config.toml
d_expert = 64
router_score = "sigmoid"
router_bias = true
vocab_size = 3573
tie_embeddings = false
beta1 = 0.95
Below are experts of layer 4 (counted from 0) of a mixture-of-experts language model. Rows are named down (a neuron's output weights, with its number) and show model dimensions 128-255. Each number is 50 + 10 x the weight over its row's rms, rounded and kept within 0 to 99.
Before each expert's rows: "comes before" lists some tokens at least twice as common just after its tokens as in all text. This comes from a sample of Wikipedia text that the model never trained on. Tokens count by the router's weight.

# expert 46
comes before: " |", " (", " |\n", " is", ";", " –"
down0:57 40 44 57 38 54 55 45 58 54 53 34 51 61 42 64 56 53 23 52 54 56 57 56 64 67 41 49 61 54 39 49 62 35 57 37 40 57 40 42 44 29 51 53 43 44 59 60 52 35 50 65 43 53 39 41 84 45 27 73 46 43 43 55 55 57 59 67 51 36 42 65 38 48 51 43 46 58 56 63 50 52 54 59 44 51 61 43 39 63 48 68 56 58 54 47 41 41 42 54 50 50 33 43 53 42 46 47 58 53 53 45 31 50 51 61 45 54 34 36 67 60 50 65 61 53 55 52
down1:65 28 49 60 38 50 59 58 60 53 44 61 61 73 47 59 52 47 35 37 42 52 39 49 66 53 44 50 40 46 45 45 40 44 53 52 50 58 65 40 45 46 56 53 37 53 46 44 49 50 48 62 56 33 57 32 42 47 44 30 47 54 47 60 49 46 33 57 51 38 41 50 49 74 38 55 52 47 52 43 55 56 53 59 69 38 54 34 43 31 39 47 47 58 38 66 56 46 62 72 38 75 46 64 39 40 45 43 55 48 49 50 70 59 58 55 60 52 69 48 59 36 39 50 49 41 48 61
down2:45 53 65 43 28 53 48 57 56 46 66 65 52 62 43 63 43 55 36 54 61 60 42 45 66 49 48 40 60 46 48 51 46 38 52 51 53 41 55 72 45 47 43 58 45 63 38 57 53 60 41 33 39 32 58 35 57 44 45 52 36 55 36 59 57 40 58 48 62 46 40 26 47 47 44 49 43 28 69 53 50 43 50 38 50 64 69 31 50 58 45 54 48 56 49 49 50 53 32 36 53 56 42 50 23 46 35 59 44 59 42 59 61 57 67 46 43 49 38 20 46 47 48 45 63 59 66 44
down3:47 58 59 40 51 62 64 50 36 62 71 42 47 52 49 56 57 56 52 55 51 35 48 58 41 54 44 39 34 42 47 60 40 46 33 67 53 51 34 42 56 68 39 51 65 44 59 47 52 49 54 61 48 54 55 42 47 59 57 43 42 43 81 55 43 56 59 68 62 40 55 56 63 66 39 57 59 46 49 52 61 46 62 52 41 48 48 65 28 51 43 50 45 66 70 53 67 56 61 43 55 54 54 36 48 55 49 55 67 43 55 55 56 59 49 48 42 60 52 40 44 59 64 46 49 58 59 22
down4:75 51 61 59 57 43 63 37 70 43 54 38 53 48 54 58 38 50 60 50 64 58 55 54 44 40 31 56 42 55 61 45 54 52 62 67 56 59 29 43 32 37 45 38 47 53 60 50 34 58 45 47 44 42 43 31 59 47 49 53 46 57 42 45 61 29 60 44 60 49 40 36 32 54 49 47 40 46 52 60 39 53 66 64 64 50 38 50 55 46 59 55 46 42 50 40 40 57 41 58 52 47 53 41 62 64 51 45 35 62 49 43 39 50 50 37 48 37 47 31 44 41 57 46 56 54 27 56

# expert 60
comes before: ",", "\n", " (", "'s", " de", " and"
down0:48 28 51 62 35 68 49 53 68 55 39 32 67 43 57 38 47 53 59 50 45 49 41 45 61 45 49 54 60 57 49 58 41 55 58 35 45 66 35 43 65 59 51 64 40 50 54 43 64 60 33 54 51 65 68 49 67 46 44 37 45 41 18 38 47 54 49 50 29 61 61 55 63 53 63 54 45 47 56 56 41 44 47 40 76 40 60 44 43 56 63 66 69 45 67 49 54 52 31 54 57 52 43 46 54 55 47 47 51 63 46 43 58 69 22 40 61 52 49 53 59 41 46 55 62 50 65 44
down1:57 47 35 64 44 67 57 62 59 48 60 42 54 55 47 71 52 54 44 52 39 66 54 33 57 57 39 49 64 38 68 44 53 46 49 50 45 47 51 43 69 44 48 61 68 56 51 50 51 63 51 70 51 45 55 38 61 45 46 46 52 42 56 64 61 48 52 52 54 58 42 57 61 48 53 58 60 44 74 55 65 69 61 32 59 39 47 43 58 45 59 50 50 30 42 48 45 63 60 37 59 49 41 56 57 46 52 38 61 43 52 52 52 66 50 38 51 47 63 58 46 48 35 60 50 37 69 43
down2:57 60 43 52 48 65 44 51 39 69 66 51 52 62 59 41 44 63 57 45 54 41 52 59 58 72 50 59 53 58 51 48 45 58 50 37 67 59 53 62 31 64 53 41 46 49 45 47 44 72 50 61 23 48 49 53 47 52 76 58 45 45 45 37 56 43 57 56 51 49 48 31 62 57 52 54 44 59 54 54 56 46 35 55 59 42 50 56 71 68 56 46 34 50 59 58 49 71 47 34 65 58 42 43 48 35 70 45 39 40 44 66 54 68 52 43 35 55 60 31 41 53 42 36 38 74 61 32
down3:52 60 51 40 56 66 44 45 45 64 55 42 57 42 54 48 53 51 47 44 81 50 53 56 51 49 40 43 30 49 50 66 43 62 61 69 53 33 58 48 35 54 47 54 62 51 55 44 57 61 45 61 32 58 40 49 44 41 68 48 42 37 69 49 43 53 55 55 59 54 49 52 63 38 32 56 51 33 53 61 60 48 53 46 49 45 50 58 32 44 62 48 66 68 52 52 56 47 58 43 56 72 46 62 51 67 44 50 47 41 41 59 63 49 69 55 31 53 47 52 54 56 43 53 34 46 45 25
down4:49 66 52 54 52 71 45 36 58 38 53 56 49 42 55 76 60 58 58 59 56 58 73 57 51 25 39 35 44 48 62 61 27 57 51 48 57 71 67 39 52 62 54 39 62 54 58 43 44 58 38 76 52 31 54 55 56 42 39 57 45 45 56 72 51 69 61 46 49 69 46 44 40 67 48 54 39 61 42 58 59 42 50 44 60 34 41 52 58 47 44 63 53 52 49 39 47 74 45 52 41 54 59 47 46 61 48 52 38 47 53 64 46 65 61 55 58 54 47 50 56 48 40 38 27 52 48 35

# expert 63
comes before: "0", "6", "5", "4", "3", "7"
down0:51 43 50 67 58 66 39 38 55 45 41 55 61 63 47 48 45 54 48 66 53 49 42 49 66 51 48 64 39 51 50 42 56 53 51 28 44 67 56 57 42 22 50 51 49 57 41 62 44 43 53 55 51 45 45 39 52 47 35 57 39 50 47 64 49 53 46 37 45 46 56 42 63 43 40 65 52 65 49 46 62 48 28 52 43 51 39 56 53 65 55 70 51 60 60 49 53 51 58 65 45 52 48 65 43 39 50 42 56 45 40 51 43 52 62 67 59 49 47 37 55 45 51 49 59 50 59 49
down1:62 33 41 53 53 56 61 56 47 41 53 55 50 40 50 64 34 58 44 50 31 55 37 38 66 66 34 39 55 48 36 38 41 44 58 63 61 45 50 52 57 52 53 45 44 45 65 63 52 56 44 50 61 40 36 43 56 41 50 31 46 42 38 59 54 47 34 52 60 40 38 41 60 40 43 62 45 45 42 49 53 67 33 31 49 64 50 24 55 47 55 67 41 42 36 57 43 53 45 45 50 75 53 55 58 33 40 51 42 45 57 47 53 60 53 53 73 38 64 48 33 45 38 44 52 41 35 46
down2:48 56 52 38 48 66 39 59 58 56 26 51 50 44 39 43 52 58 46 65 52 65 46 34 52 47 59 56 44 44 38 48 37 60 54 47 34 42 56 54 48 46 63 36 61 57 53 68 53 66 58 35 49 48 55 43 37 40 67 44 40 45 63 55 49 51 55 45 43 66 34 53 43 54 38 54 45 46 62 59 38 40 41 40 37 46 68 41 37 54 24 38 47 56 54 60 60 59 40 35 48 44 43 36 49 71 47 35 50 50 48 56 48 56 54 46 41 47 61 54 37 43 52 46 51 50 48 37
down3:42 54 56 35 45 61 64 50 58 57 55 51 56 50 47 67 61 61 70 53 48 37 58 58 56 28 42 29 63 38 46 66 48 57 39 48 62 46 46 41 41 59 32 41 44 56 52 46 35 55 41 61 39 57 33 59 52 46 62 48 44 44 56 43 54 47 67 42 46 39 47 86 48 48 41 64 47 30 69 63 49 52 59 64 62 71 43 61 35 67 44 30 37 56 67 44 71 52 47 61 46 49 50 35 64 63 57 55 32 32 51 54 52 48 63 56 54 54 51 66 44 68 64 46 41 66 44 54
down4:45 63 39 53 29 54 55 38 59 29 53 62 66 35 63 49 52 67 51 53 47 66 63 46 56 45 42 42 26 40 54 65 39 58 60 49 45 75 29 33 61 56 56 42 38 39 46 50 45 34 62 49 46 57 55 66 54 53 37 38 37 41 56 37 55 59 69 72 57 54 64 50 25 58 51 55 37 55 47 47 50 55 62 51 55 49 41 48 53 59 59 47 51 60 50 58 51 64 43 47 44 51 47 50 49 40 47 51 64 41 65 63 50 52 47 47 41 45 54 55 51 56 56 47 36 53 63 50

# expert 47
comes before: ",", " |", " (", "\n", "'s", "son"
down0:69 32 33 59 47 60 65 49 41 54 55 47 51 50 62 44 48 60 59 57 47 46 44 35 57 57 57 60 70 43 52 53 66 51 31 51 57 73 36 49 38 44 61 64 42 54 48 57 41 58 55 60 58 53 36 53 43 69 38 47 40 57 43 64 61 60 50 49 45 61 46 52 47 33 56 50 59 57 53 38 57 78 49 39 45 44 36 64 49 35 64 65 62 52 43 46 54 58 60 40 61 28 43 54 52 41 60 58 47 61 53 50 51 62 44 46 37 49 41 41 50 49 33 45 33 57 45 74
down1:63 55 39 39 67 42 45 38 46 66 44 61 59 41 60 44 47 56 54 52 34 54 51 37 55 49 40 37 51 64 68 34 41 53 39 58 54 51 60 48 58 45 47 56 41 39 27 64 62 53 40 51 39 51 42 49 48 28 41 43 44 62 24 34 63 31 43 35 56 52 50 61 45 50 58 65 56 59 53 53 46 57 54 37 41 42 48 32 30 35 53 51 54 49 50 42 48 85 60 53 39 59 41 49 57 52 59 34 54 52 54 58 51 53 30 42 72 39 58 42 60 48 41 41 37 48 65 38
down2:53 43 45 40 40 50 35 59 45 41 57 44 46 48 42 63 51 55 56 58 55 54 51 45 45 48 40 57 34 53 40 48 48 60 48 58 53 48 48 48 51 66 57 44 38 72 58 39 70 37 61 22 49 41 38 61 31 56 63 54 36 67 68 69 50 50 60 38 38 45 63 45 54 61 42 49 54 49 56 37 49 43 66 49 59 56 48 38 71 58 49 56 54 50 54 54 70 49 41 39 55 54 56 65 57 54 42 56 62 62 42 55 57 58 60 49 45 36 42 44 43 58 47 53 42 54 56 53
down3:39 54 40 40 60 46 42 57 44 40 49 52 57 41 52 53 51 48 54 65 48 32 41 64 25 43 45 44 43 38 51 55 42 45 38 57 56 31 44 47 42 63 44 62 50 34 40 38 47 54 46 52 45 62 48 55 41 62 54 48 24 47 50 44 47 59 45 45 61 43 64 67 47 52 36 47 70 24 62 50 56 40 61 75 41 60 58 55 32 54 36 41 45 51 67 50 52 38 44 54 42 55 65 28 56 54 63 63 33 58 33 56 44 40 64 54 46 45 56 52 52 72 52 58 38 70 49 51
down4:46 40 43 40 41 48 43 39 58 26 70 56 67 51 45 51 50 53 51 56 56 42 56 56 54 44 40 48 41 61 36 57 56 52 56 55 57 53 46 67 54 39 53 26 35 72 41 47 47 53 49 67 45 47 37 40 52 45 33 35 34 31 43 48 40 42 55 47 46 63 42 54 43 57 48 59 51 79 42 48 62 42 67 64 59 43 59 49 49 74 52 38 61 56 56 40 50 68 40 48 38 32 43 56 54 47 41 48 47 55 63 58 50 38 42 38 47 77 49 51 65 53 70 53 50 44 35 25

# expert 127
comes before: " and", ",", " of", "\n", " Party", " in"
down0:35 42 35 57 36 51 48 32 55 61 38 42 62 45 50 40 38 35 34 58 51 64 58 59 53 52 58 48 50 40 66 37 48 46 64 40 62 56 33 59 45 41 55 54 62 57 55 36 59 42 37 53 54 56 45 45 48 43 36 52 51 26 33 41 39 40 62 44 47 41 40 51 51 53 42 61 48 47 39 47 35 64 43 59 44 60 47 51 57 33 45 59 61 33 56 67 47 46 31 35 52 45 50 45 53 48 46 61 51 62 29 47 56 66 39 45 69 53 40 47 42 42 38 62 54 47 59 46
down1:47 30 55 44 56 57 61 52 56 61 47 53 44 50 34 74 33 60 35 47 35 61 71 55 55 57 39 44 59 60 37 53 52 38 40 54 67 72 62 56 55 57 33 58 45 52 39 49 40 61 50 43 49 42 41 37 48 42 37 62 71 56 51 59 58 50 52 51 26 48 48 42 54 66 48 61 41 40 41 65 57 62 48 55 63 34 39 38 46 29 60 51 62 56 36 68 61 68 50 30 41 52 53 36 33 47 66 39 41 70 46 49 33 42 62 48 73 62 45 37 45 48 39 46 31 39 57 60
down2:53 53 60 52 52 46 23 53 45 49 42 34 41 57 48 39 41 58 64 49 41 60 53 64 39 44 45 59 60 50 30 53 56 49 48 52 45 52 69 59 42 69 54 38 59 60 54 74 57 59 52 53 44 39 57 41 56 48 88 65 23 49 64 44 41 42 55 42 38 49 46 40 68 38 46 49 51 22 51 68 46 45 51 46 52 53 58 53 59 48 44 35 56 61 36 54 43 39 53 54 67 46 44 59 32 42 54 39 36 51 55 54 57 63 57 52 30 56 47 46 56 65 55 53 30 38 43 52
down3:49 50 50 42 53 64 43 41 38 67 59 41 60 54 51 49 53 47 40 46 53 35 38 47 42 56 31 35 52 30 50 54 38 44 45 61 55 42 38 66 28 53 36 62 57 32 51 48 65 54 46 61 55 51 55 55 39 42 75 43 34 38 52 55 53 46 57 52 72 40 50 47 53 53 44 61 56 22 72 60 57 53 55 41 61 55 55 65 42 43 67 50 46 50 62 47 56 36 33 46 45 46 57 65 46 68 54 49 48 41 52 65 59 43 60 47 56 48 41 62 58 65 61 58 40 60 71 49
down4:32 64 51 38 44 70 48 52 76 44 59 72 54 73 53 49 44 59 57 58 49 51 41 46 52 63 54 36 41 47 51 51 44 50 63 61 62 63 43 48 55 47 53 35 46 46 35 32 39 43 55 62 64 62 47 38 57 50 39 69 67 46 73 44 36 58 51 59 45 70 51 55 35 49 52 48 43 45 68 41 60 64 45 50 57 53 34 64 45 48 53 36 39 66 55 46 26 48 43 35 49 33 51 52 56 51 48 55 47 39 62 52 57 58 42 59 37 48 49 43 38 43 60 57 60 53 41 62

# expert 59
comes before: "0", "8", "5", "9", "6", "7"
down0:52 44 61 84 64 60 61 67 66 64 52 55 46 59 39 54 45 34 54 63 54 47 50 53 66 46 46 51 51 52 61 41 51 67 47 37 41 64 38 50 29 36 56 57 63 53 39 25 35 42 46 44 60 47 52 52 56 58 39 55 55 40 39 42 31 71 54 56 42 42 48 48 43 21 63 55 37 55 52 39 38 64 61 61 68 41 41 35 56 53 57 64 69 58 63 60 45 41 63 53 48 36 40 58 37 41 35 50 59 47 51 61 54 55 53 52 52 62 45 31 48 40 49 66 55 39 45 53
down1:50 45 58 52 46 53 60 39 48 52 50 53 47 52 47 55 50 60 60 62 51 51 43 51 55 50 47 44 58 64 47 42 56 47 51 35 52 63 57 47 60 35 37 47 42 57 50 46 36 38 55 57 41 58 41 52 47 44 42 66 59 59 33 48 36 33 44 60 54 39 58 40 50 44 34 65 57 49 49 44 53 50 44 29 36 59 51 42 61 41 78 61 38 36 42 64 56 77 42 49 49 32 52 49 53 44 45 37 53 26 39 58 55 54 49 47 40 36 63 35 51 48 56 40 44 33 66 48
down2:58 40 30 51 54 59 38 56 54 43 62 56 51 59 42 54 48 50 63 60 46 71 64 52 27 59 56 51 58 42 40 55 54 52 56 33 57 67 63 69 60 63 30 37 45 42 49 63 41 47 35 38 40 44 69 41 60 62 62 58 22 33 58 57 49 41 43 41 45 62 45 49 43 61 43 48 56 47 51 56 55 48 45 51 41 74 55 56 60 58 38 63 68 51 53 65 45 57 50 57 50 64 53 67 66 45 50 41 38 56 32 58 61 54 62 51 36 44 40 56 49 53 49 46 43 59 50 40
down3:65 48 42 61 35 56 52 44 36 42 51 42 61 48 46 46 69 63 45 52 44 34 59 43 56 53 33 45 59 27 54 49 42 39 54 65 76 46 52 42 67 47 52 46 42 38 43 35 40 49 51 52 65 46 50 56 70 79 58 52 49 34 51 45 47 48 49 51 62 65 55 43 58 43 33 29 63 55 68 58 62 51 62 53 56 63 63 49 55 31 43 54 74 42 43 61 54 57 53 58 54 55 62 50 57 55 43 33 43 40 46 55 59 40 61 43 63 43 45 43 43 51 42 53 51 62 54 43
down4:45 73 47 50 46 39 53 48 56 45 49 50 59 55 59 39 28 41 48 52 44 39 51 34 59 40 47 41 47 45 49 58 56 50 59 50 50 62 50 38 50 57 44 39 56 42 50 41 48 65 44 46 41 52 56 48 58 40 41 61 41 40 53 45 30 50 50 65 43 71 60 56 43 57 51 41 25 60 52 54 46 41 54 74 59 62 28 70 54 36 26 38 36 73 61 32 48 43 28 48 53 50 64 44 45 51 31 55 66 50 62 47 69 59 57 34 65 52 47 43 41 43 55 71 53 50 58 48

# expert 55
comes before: " ", " the", " he", " a", " they", " it"
down0:42 35 37 67 40 57 48 45 66 41 51 48 47 54 44 53 44 48 61 50 62 54 44 55 53 57 44 70 51 36 48 62 45 48 54 26 68 66 42 45 43 48 72 54 36 56 59 38 74 34 56 57 35 46 66 70 32 51 46 37 42 35 49 55 48 59 62 54 54 44 58 46 59 40 52 59 50 65 40 37 51 51 46 53 57 52 43 64 37 54 62 53 46 33 52 43 52 46 57 83 61 36 32 59 43 49 62 55 74 69 50 60 52 67 47 42 60 47 36 38 48 31 53 37 52 43 71 53
down1:42 59 54 51 61 50 64 56 61 50 54 49 54 42 32 77 57 59 62 44 55 57 62 66 55 60 52 36 69 50 37 36 40 44 48 42 46 66 64 50 56 31 52 53 53 52 49 43 36 50 62 56 57 45 54 47 55 47 42 59 43 78 48 66 58 49 55 65 41 55 55 50 49 73 46 61 39 35 57 58 52 46 49 39 45 35 30 54 60 33 52 55 31 49 52 61 51 65 43 51 67 54 48 48 53 55 38 37 43 40 60 48 56 43 36 30 45 31 63 39 48 47 48 38 36 36 58 34
down2:50 50 54 34 52 52 49 41 54 58 59 48 60 63 45 47 64 48 46 42 56 51 51 47 45 68 56 36 43 57 42 55 58 39 47 66 52 60 39 38 41 58 45 59 46 45 44 33 44 77 58 39 30 53 71 41 50 40 40 56 54 37 55 42 55 51 56 45 61 66 59 55 48 56 52 54 56 47 43 65 60 74 44 43 55 57 55 57 61 64 57 57 41 57 40 50 51 40 41 52 52 46 43 51 56 59 43 58 64 60 69 65 50 58 60 46 62 44 44 49 44 71 45 27 38 35 48 53
down3:42 61 52 53 70 67 49 51 48 53 34 46 55 37 59 29 32 61 57 42 47 48 38 56 49 36 45 48 69 35 34 46 54 57 52 59 58 43 53 59 60 45 38 44 46 46 59 48 48 53 52 59 57 64 57 50 42 47 71 39 54 67 70 34 49 45 42 37 61 43 41 49 61 47 43 46 77 53 44 67 49 48 48 49 49 50 60 57 59 35 48 41 52 62 59 51 69 49 63 46 60 56 42 50 61 63 75 42 47 44 51 69 30 39 53 59 48 37 52 49 46 75 40 54 47 42 62 66
down4:39 50 42 45 52 42 48 54 56 33 58 43 52 53 50 53 54 73 49 43 62 51 60 51 58 35 38 38 41 42 51 35 51 53 57 51 35 66 57 39 42 31 44 41 53 53 55 43 54 53 58 63 43 58 48 50 48 51 42 42 34 40 63 52 44 59 45 63 67 72 53 64 29 58 55 43 33 40 49 42 38 33 69 65 65 54 32 51 52 53 42 51 48 49 46 50 33 58 39 44 46 64 56 51 46 53 48 34 55 61 56 48 44 54 37 51 42 76 49 64 48 23 52 57 44 43 56 70

# expert 2
comes before: " the", " ", " a", " United", " his", " early"
down0:64 58 34 54 48 53 56 57 65 59 58 43 24 52 42 60 48 30 47 33 50 55 43 46 46 43 39 54 36 49 56 37 49 36 47 43 57 66 35 45 53 48 50 54 29 63 50 38 49 55 47 44 54 55 53 32 54 56 00 52 51 46 56 61 48 59 70 64 46 50 58 49 50 52 56 49 34 40 59 29 58 54 34 61 41 47 49 51 51 54 67 59 51 59 56 44 45 42 53 76 39 34 49 52 35 45 50 53 56 70 42 53 49 74 35 43 45 42 50 39 51 51 26 84 64 44 58 41
down1:73 58 54 37 39 51 59 57 52 57 47 46 47 51 56 55 33 45 61 54 58 54 49 58 54 63 34 52 44 48 40 52 41 44 46 56 67 63 41 51 47 50 37 73 32 55 40 67 57 36 69 44 52 52 52 31 55 31 82 51 47 53 45 56 47 44 55 62 54 69 56 42 59 64 79 49 56 46 51 43 56 53 61 58 57 58 64 43 41 74 62 48 41 64 49 71 53 53 49 48 27 64 44 68 65 48 50 44 59 50 58 53 55 50 40 40 51 50 50 24 44 40 33 43 47 34 30 42
down2:51 59 58 57 45 50 36 30 40 54 46 38 60 48 42 48 49 62 50 41 58 44 56 54 42 38 48 60 42 57 48 63 49 58 49 46 44 53 60 47 41 66 36 36 57 57 54 46 59 33 58 46 42 44 66 38 49 56 65 58 44 48 44 53 59 74 50 24 51 50 27 55 60 70 48 42 45 41 61 75 41 52 59 37 45 56 56 77 37 67 41 43 52 57 47 28 51 46 51 51 42 54 31 58 48 64 42 48 62 61 60 54 64 59 43 51 70 39 45 65 52 41 44 56 40 60 60 38
down3:57 74 57 39 48 27 46 74 51 61 50 64 54 66 43 35 59 49 69 53 46 55 53 70 36 27 27 39 36 57 40 39 49 46 53 56 51 42 31 63 64 67 40 46 54 52 45 53 48 56 46 53 47 50 49 34 58 51 70 47 38 63 68 40 44 45 60 37 32 52 43 47 50 51 65 50 57 32 50 57 57 38 71 58 57 44 52 58 50 51 47 40 56 51 49 53 41 46 44 41 53 51 40 35 59 55 54 57 39 41 59 45 63 46 55 60 49 66 54 43 67 42 62 46 48 61 36 54
down4:53 44 35 55 46 59 53 41 46 65 58 50 59 45 49 54 49 74 55 46 45 57 55 55 48 44 43 62 41 52 50 40 49 63 57 50 56 62 62 34 51 29 44 39 44 36 60 38 24 60 64 49 62 47 66 59 34 50 23 40 48 45 51 41 39 62 51 71 49 69 51 54 45 68 60 57 36 39 52 54 51 38 56 56 39 36 40 69 49 56 33 54 31 49 62 34 45 67 51 39 60 45 55 46 57 41 51 45 50 66 47 57 44 60 59 61 61 44 45 39 58 55 62 59 53 43 50 56

# expert 34
comes before: " the", ":", " a", " S", " B", " N"
down0:47 47 63 65 56 65 56 41 59 30 28 38 43 60 52 39 55 36 39 48 52 44 33 42 51 45 45 46 46 48 49 44 51 53 48 48 31 63 42 57 49 50 59 50 40 41 53 44 43 51 57 45 55 44 62 50 29 58 06 45 51 49 40 49 39 44 53 42 57 38 64 50 46 31 52 68 34 53 43 51 52 45 36 35 43 49 44 57 41 49 56 61 56 48 60 57 53 63 44 66 61 52 42 52 45 33 64 39 62 57 38 51 43 51 45 56 50 60 56 43 46 46 20 53 63 52 41 51
down1:41 39 46 57 48 53 69 58 64 49 52 43 44 53 51 59 51 61 48 65 44 49 48 53 49 59 43 41 68 38 55 33 49 41 49 53 40 66 34 42 61 48 57 53 43 47 60 44 61 63 60 45 43 62 40 53 64 43 54 66 47 55 41 42 47 36 54 59 54 47 67 40 46 61 60 49 51 46 31 39 57 57 44 47 38 43 40 38 52 34 45 86 38 57 54 55 53 50 54 55 43 47 42 61 53 26 40 42 46 47 58 43 46 51 56 40 42 59 60 52 46 52 46 50 56 24 53 47
down2:39 60 50 53 44 54 40 56 44 39 59 35 59 49 30 41 73 70 59 56 54 54 47 54 50 60 46 48 51 59 38 26 49 51 40 44 59 60 57 46 57 43 37 69 59 58 49 43 48 49 62 48 22 55 61 60 49 50 65 50 41 45 42 39 48 56 38 47 56 63 47 49 56 54 40 57 48 30 56 73 47 48 38 43 37 60 51 55 62 61 31 50 32 46 50 44 41 58 41 39 56 55 54 47 43 55 47 45 52 47 40 56 63 66 47 57 49 45 38 45 51 58 24 47 47 44 66 50
down3:37 69 69 35 44 56 57 60 42 68 54 44 54 42 55 34 36 58 63 39 43 33 45 51 36 30 45 37 59 38 54 48 53 51 68 49 38 37 46 40 41 51 27 36 48 57 59 45 37 66 40 57 48 63 51 49 52 59 61 49 39 56 60 35 35 67 61 61 61 57 40 45 64 40 27 46 46 37 32 49 58 44 60 49 57 51 66 44 60 36 49 41 50 74 37 36 54 46 49 35 51 54 52 51 62 56 59 44 57 43 60 65 58 54 48 46 64 61 50 61 36 66 43 44 38 57 53 51
down4:71 48 39 47 69 69 64 54 60 45 41 63 53 61 34 56 51 49 46 66 56 68 51 53 38 34 46 49 48 49 47 54 47 48 54 45 47 54 29 35 58 40 68 43 60 52 32 59 61 63 54 56 61 35 46 55 52 58 41 60 40 58 56 54 38 44 80 59 56 63 57 36 20 66 51 48 44 51 46 35 43 54 63 52 75 56 36 52 49 50 35 56 37 54 46 51 48 45 55 49 57 60 48 36 50 42 40 56 49 63 55 45 57 54 47 53 52 51 34 50 54 44 75 53 40 36 47 41